From a checkpoint of a small mixture-of-experts model trained on Wikipedia: width 256, 321M tokens.
Below are experts of layer 5 (counted from 0) of a mixture-of-experts language model. Rows are named router (the router's row for the expert) and show model dimensions 0-255. Each number is 500 + 40 x the weight over its row's rms, rounded and kept within 0 to 999. Numbers have three digits each.
Before each expert's rows: "mostly gets" lists some tokens that are sent to it at least half of the time. This comes from a sample of Wikipedia text that the model never trained on.

# expert 28
mostly gets: " two", " three", " many", " five", " six", " four"
router:445498571474499475485462492560466466500484543501546505511412543524545446514506534517499560526512419606556451450573545570465482437490517449558499460410473514464501518498521473553472495546485529496474422579510490536537445446498511493478446513497467440527528527455557527444571514442521511512551540460465475430510471478443530527589559517441468523535498549502459512440452488484448516462535537434466473478457507489567513462429491488531500464492521454552485502536508470489407446548513507408507493567441548540519459456482452533512476451539498441514478558518442552473534492485455548534439448539598472492466485522540458493538485463469502534448464530457421528576537544503500518477488490447432449442472506469510507458520494528466489491573488487512504492541493482564443451532520533

# expert 13
mostly gets: " Z", "ić", " prov", "š", " V", "v"
router:467529499503561438595530535476450471490542468481498399484517530501540494508453496513487490490444482427499485539495569514453474527484473531526479497561515440494490464453480519540479477513498488506444551585452504484474529527482533527584497507528552515411473531506500473487498555537467433531434498488570488547533523566436524467476567547442523427520425572420439478541471491450387542478499559481574535478491569505533528555538481517497525537539482529497499565585578565527489453446550517541574473484453535595457525522500497500523491458503537478440510535422564477539557573487486495498433447496479484531519543504472495499503541472470538454507552456448551493524484439501478491533469475550488478539471447498508444464436452467505523440514553502458514470457573574492498481538505534

# expert 15
mostly gets: " comm", " Sec", " Leg", " trad", " relig", " Commun"
router:474519514480522465490506483494496506536391479499535521521544426473489511521584486482609471512545495462445463490562512449554566566544492551425497466597486496436456457481522542559424515571445472475537513437459507502528468486439463502507576408477483558510496525493482535498451491419550538530470496510501483563515450514512543452508427530532508554457523466481518467495461427576486475497445505458524463472518429461501506558480475474447432499531590501486475474514519475487515520537465537591492523523562528529439529475516510479510544470435523503425429544537541489519527521516523499510519470541443546540463513500505534496496495421496497573467540559464519516525388467503464503477550466487454495484477528554570509537522567575413520511554532527487531507482537516415514457477502461

# expert 9
mostly gets: "es.", "er.", "ing.", "y.", "ed.", "ation."
router:442534509478502524484484492517491533487547422528516523447454483537531473556515437501543463507499516509516453439510557541464472517412460488546473505439478506426521484535500559449569499600574511501518500560487532491545509499549562528533468567490520438559440511443486487527525591521531552421503466523505502515489514501435412470504465545446452512492497550596463469527435448525534508461544508513501597490512516498536521575476491509430514513552599551550576466534496555501570492502501539582479493532480510458508484527525520472424515580512500464537480468551464499484589583530460444519454477469502532543516512446497519485425492507500434563516488577502513532525502475535570438504465485500540461552545428524505525492529500517526471467496490422445537496528489490503523550512476597

# expert 24
mostly gets: "===", " ===", " ==", "====", "=", "|---|---|---|"
router:464455439511456481488474539558493515481586490548459496495487466558505458579497554451507446536542493509458488548493479502468559534476492505486562515589528437426523444504520431524581488454459487439454413560538404470448441496583575539472490522502497500445597522517490526502468558540508570478446484555463521458480546502455515476523461497445559557511483507503529541513488463566500578500500494530540558505579506534513513560492529467462536504459485496501497508507490481556466514510488466514490539469541558543558531499484510502526551531523540472563532506439486558503563487518530459502516566542546587573594484477515486560504504549502461453504500431523451552519535475466532465509519492471580435514446485488457496484495520447486472558530460470378465511478494453471572485542446509

# expert 17
mostly gets: " bl", " gr", " h", " Kh", "Ch", " ch"
router:493508586507463502471502503491501477535500520515529424474468454525462483442477509409446496432452582485537500514497462449508533526588501478450453539557497560547541546454552514539454494537516532587501443567470483561516514532468482563516506455475545556468468510567468502493478477499512444443490573452452521397517534568562569510484509547556500560505477544497416489482542496526508493486501460531496484486521478476487458470420458523468546458504546440484467530507506531471409490494551473526409473482539485503464551506517585481626518528509473512542548505385510481452491545449548512557474499484513496507516537519542499454518434537538506522520490517543540558519452544451455476495444452544504576557488457512466498510529477443447520536547518488520547519536545426552436465507557510

# expert 10
mostly gets: " mix", " rock", " word", " turn", " song", " pop"
router:474512445497544424509561541425520490548518482460474479460543542529520512489522523514538526425562550443565537470467528532489435391504553458525546513450479460429464570505470521538574481497494467498558495438532534464499484491545485478532522482474538460414517429494480423562440424522566508431430520543509522545557506504510540481464541517443506535462517495486502481418517496425509490492573567554569488544463570550504610495504492468493461497575530455480433470536441511483485524523472530474515407543480589476541475548494412493481446463459471558469456493496536442512554446492504523611514487512526479461480535444491517511450498534512460504532506521487508460489462461503472487542491476491514508460489524461491482572564460454530542494534564549467494494450508486458487554472479483

# expert 4
mostly gets: "|", " |", "°N", " Born:", " Coordinates:", "–1;"
router:552556402448493505513492543466491541469526502539493484545478491463520534498499492513460591505514455477524514543489555502558461444458435484477552555537579497545485534512574469408532569504528551526470526495555508462480491529458509555472522561544474426479542504486507454512521553571459538526471447556484453556493474403439427527522502564516530552446536514457430512491504541560492527499509515422499525519514512481417486458480516528566471545552520532520497493484498496534610478543459510475516452536521532489455533560492532446396502457504559582437502483508525447525523493511426492507470500505440473477580528565471434489526519542460478493554475405496550409553497528536567466548547521464479488479467499472487551454444426516505480521525488506495441515513440519468529479508450464

# expert 12
mostly gets: " North", " South", " Is", " Te", " Que", " My"
router:484422475551528517479612478473505478522526467472539463548514428420532528470560461475523529514535486489481469475516493528526508508459473453493450464522481492595490397459466517484539477493562497424487518460540508530446513436466520505516532467501472532543461481509484488459498451511484408497499510533487486556508469509514509451482512574553549449438463514464508455482511563477576512576441491529471553491565546497479487527494430531521461540525461530552556540481578466492574471543453545527531463512528455499574456466465548522570461542466572449453471569496459458480480512433503494527497502575423525456560570469542572550492522483517536437541466491557499468419485571481485413478564513550520500523548555449500494512419565470477493515486497492410528535528518530537483530548500480

# expert 6
mostly gets: " K", " Sm", " Har", " B", " Dav", " McC"
router:484528564551440508470469504463510524541528474474493493540539497421425473431489531554468543441504454454474493512508518482498484469545426498482486528538505488495558494595479493462501521499481468598513506492567442517441524448520508541468469541481534514451457504533498482532481570583483466511449502472537503518536540517561528470554403438500484490458439479538438571520479496511510542532579466453518543394484479462506480464553523541511435453505480518460471513423526606503476465483527497477526489488489422414465511493527515545583505565468558532443514510508519508483525548431494524534429503507500539480546506484489587524556430539525548453521560563441494447498505485469512527509576462547463506530441461474482485447497590430490458475470507510460478500535519420471542489537406464

# expert 5
mostly gets: "BC", " Street", "F", " (F", " Force", "II"
router:565529548491539520575485436404511472530513506516530515485483531517528509442471524508424531487574550475492510447532453462591545535562497536570491534469519543428536530501441591553552473479523487476493514561467509536531492537524496499518505504519536485488528462561513536449526520547435534459512456483552471529488551517507520563557459519467554501538486503513416449508441516472506461499461514463469558537478530479596531509509525447583517521461498467465504499492487442409463534451507420590501477551468504518568431475510497548565485465548456467433541525514440415554458481512394472492486519554538446511499574566480426468570463467492511456532528466535483498549503515516503500533418493519501528547452472509494469517479558507483543472558459446600503525433528513483536498474497481

# expert 27
mostly gets: " Championship", " Cup", " cl", " football", " tit", "asketball"
router:584490536523490547472450470524499468484535583581433504576451510525417532538439501545459478510498564486514513533511492546469480531518429528493445477457468484499524488506471516509479462532510472601423526576552514553490495501540545481502508535525473495563530501518487563492539493427449471529475485557564514487536542481513557497495492468524478510491470470436514465485491504480559457430453510491461484516455480525510500499566550542458502570543471512535484525445416533576451513561495541590500498522530475517513503549536539435537535546458551439448544424566544479553527561512469541433422534446522484531528507509459513496531466562511488503543460544541529499511506580541471477449610468528529574502502501533429571505505411542470393513496472457548481536503469477519488473505486436

# expert 20
mostly gets: " Votes", " −", " 0;", " %", " Apps", " (aged"
router:511507557460535510493534532492530471457509556465561534410475552531568473482504438561470532531580536620498448513459461449454498499492499542491491505438492466499466502510478446501524448526471500503469585529462507442565442488502493576423511495421548427559508518486490462425555524552556502403526487529504486467506556519448444527577506529476447566494502535490455526554454504520447478556525561488570570515432497536465455476512596466473492483559540525532538495541538498479547462573436457477476528452469528510449465538543542518469455513527538496565420470494405532538477529466464528501443534529545514499532451489531542489451557552465476546461496513574547505489483474502506549560538575504530441518556484501531474481493497509553485483543470488450461461473471540529527525498486479

# expert 30
mostly gets: " dis", " qu", " le", " arr", " gu", " came"
router:453584574541606527440498484461528502465452450501442485456510495477499515479513441524514481537547523501442520537572461453518531504443506568453406507528516574508522523492463567544461526519454523598463479524506485509511501553525517521485505457468522453535468474484505602456534420504546589501513484535500516522533466566563546477510481537555498506512483462489521514540509445590561526452493486470445526490475444451488448447451536512491492445482505445504491506553505494533507419550489500532542564467566507457469567507465448519532583455458458569509443450505409551467458504546447531472467530460513443488520441487527501490514530494559479585499514443440545495439508545457498500474544492522458485496512558480515459472474554484532486523487513523466589570582464439449516457470477513

# expert 31
mostly gets: " hand", " friend", " north", " south", " person", " cont"
router:432535567523534450488477529483504477438498428466518549422526539490548519573493489487466544531544514555555495542473498498476437428475547452503488513476470523512540534537573429583555538457520464516497449471551484591464441524502441544424486535453537540554490451520503506509496484543527561501524469558413542513496486453506584531557472452530442531535495458537481517529480531486509470515481476561462471560527496521522523568473493483528509529457522499510496556479524512585423498540543477491456572444472493446475462470495435478566460528570454486551476433504480552536503443472520472510502546462499458514454479516504522562451592536441520484493506544517564453537469545411425538481590591479535564491583565433484497532527492500470517470538534501491517510478527526455510477481532499

# expert 23
mostly gets: " also==", "==E", "==D", "==B", "==S", "==R"
router:470517444504493488488489506528474535540524506554475504462466552474490512522507501516439472440470492495420517550471585479498467547507445477567535527450441540472509570532549456452435514534537502458536483548499506455548519506459446531516573386527547413456543497475474555486466531587505570497502472498514458513516492433489493533476622523465487536471490524528508515532519494528541459443471452522500525505468449512493521519471552523480593509464500518481517512504494426445532509487477486434419530567431460469533532441511533477508454579527526503529467515540514519522401517492441530448545550539538446494504452582544440469531513458483448453557552511479546450465472452579623531451476542432451513474518458553474446471511510544496489570501457522514492479430505488481515504423512527

# expert 7
mostly gets: " him", " government", " school", " work", " town", " service"
router:513555555573459503502582438569451532479522554400505427491501474471496560494457563497496446515470538547429528504473526502515557430486538514488467516450450515473441469526534543544496458463491473599515512489451528521541542535511509519514528478532582553536541471494541489548491441470530527461532470444460438514453508540491550563478466411466550483516531487507544561528515493505516445527510523510464443479453460544492517467519443512461507469466491444532405591503510453436455507481556432450423526511558514469520416450501428541540481441406488434493461484486480530488458414489543483501525566477521511545400488500515451450501491533457509508468520538517491455473502494530506553484469508511481530490603563475499468565531430511475546506511496506522427519525492457536496545458464476

# expert 26
mostly gets: "gar", "ville", "ador", "ya", "ington", "ara"
router:506434551441450513500553541476500490483544560483571516551490465544432489542476540494531555534427463490495502447454433493582476488553483465446519499506504452515550406486490543466467499474527469503558479452506547506545504588476476521487501486499490513446493528523516445494473523491391412495590560448537432489543514500549510508507501431536542471560502523492541517506618476413527485541603489505451474528553507514588494560478529513563453468534528558518498441411512515454509501461447536478466516534482398506490486437451505475592515508558520492473541527488542495524469490503505510479550426440447554551460495565427473472508524512487449562491521545524456530531562480546503491540454491495500497438488456522484518531453498501481509562491506560511439457437511522535513453523491493

# expert 11
mostly gets: "s:", " by:", ":", "us:", " Second", "er:"
router:509514414445504576503471580512477474486486516558491550464518492556449457462486466486447490519514524448497524478475497514486498556551507488589502502529508549592524492458476475482513474423521448472552509537458527502497504455496542480551518466535495535493492519496539472448432557457532579526481474398546490424478499525516448547487448550494485418452525585501545388466489535452488525496492534483458500578488536480477502573569495463523514488460499559583538501459495471509550440471548542474508490497522530525553585547557543467477445503588490528471462533522470440553446531542536499523550452458470535413572529478525439463536552554593499466450520457521453463486533537557459534499496445529507483550512469522429520439564535470489547540438460528489521444491536521491529499510464501

# expert 19
mostly gets: " to", " into", " for", " between", " about", " from"
router:492490429517536531487471445517520499466480496442492408511540475507494531447477472501498495508503462577530540424443479416505511503529549463578442499447479522445462504464529483446512532572509482454476425438452509520548490526514539460446457485496457515562433496491548485562481430460540510585505494475520530493528454472467445529507550494508495478547441502532488566449457544572412448517500456515469538512502490562468476546445439504522490459496472478513503501472470499460576492496508441447481528462477539506540433503504466551505551465545518410566547512400530484478475460485551521496555586538487472433431494423485482463482466542571495512498507429558417531527533538499475548585509526487542495523516507514515589474466492496506535459510513362544566455525507534505469515476531536

# expert 14
mostly gets: " can", " add", " elect", " app", " process", " int"
router:519522428507492507503477459455459470526513499476480511441529477509546539532532421560472460524531481431556529570488518509517496519507572515513439484526482464535533496537441450557533559422495602474506553480475512536439530557461467428494529533435481475515487522465456471521491442470579510512501490514515523524504488486510560528548434509525442546499494505576504489495551482436485534490532575596591434491477519480418503492571515499485527585435540516453470465505552511503484505483516526461517527465421561616455506448572499579605535549502524517536513510553470445500524555511502530559539518525465466481424440465471474469460580471487508523505563500490489505473512467472553560536432564538522532518472507570480538510536528527466474497508473445525563461489446519560513555529543478

# expert 18
mostly gets: " activ", " ev", " invest", " rel", "ocument", " treat"
router:536494525455502492556502492542477493478511461468490448539506554495468563458453520450563500471469507498520528552478479452485482466454521515477481513496445526538521577494518498440481496477422511561499464494437504513502532538514449504509505478471470518485471501504503488552544453441532467505518550521480485468500568479553532503543511462474493516529580488522536486478477507521411462459512460497473438525465487524482457434501564512476572520497527487429441474474551602496460523489472524520540501439486556552467549491535457480527588498462456436480564487528491515498454499519602445416559562500536495577476476469495614525436568565460571459413441514493477575511560413453526515478479443459437479513479516554463475496509517523570522489457454523447555520475528414598522428529571452

# expert 29
mostly gets: "ions", "ics", "ities", "ations", "ters", "ments"
router:604474542502508499516506456528453475509569503472462532554465446488497561446484537503489432532392488450531502429463421508450508497537533507493555446445548478488484573500480561502470451446537504544473496494390572522516498528556529495531554507500497539536468506505485426428507490442411511463522489476512526483419545495489503512451528456416459457436471505540561503484522475419476481523490521473436463559498466455555526509546458462584499536482496418482523548486525464443528507509430486498538490566509465558462482461449473494465467426520469482458505534502541540540488409414551539518548492476534481565487485511442512521431466499494576490496487453458419527450472463547487488464503541489461527495550509494436463505547429486527544541518466487523478486478411498468543515446532493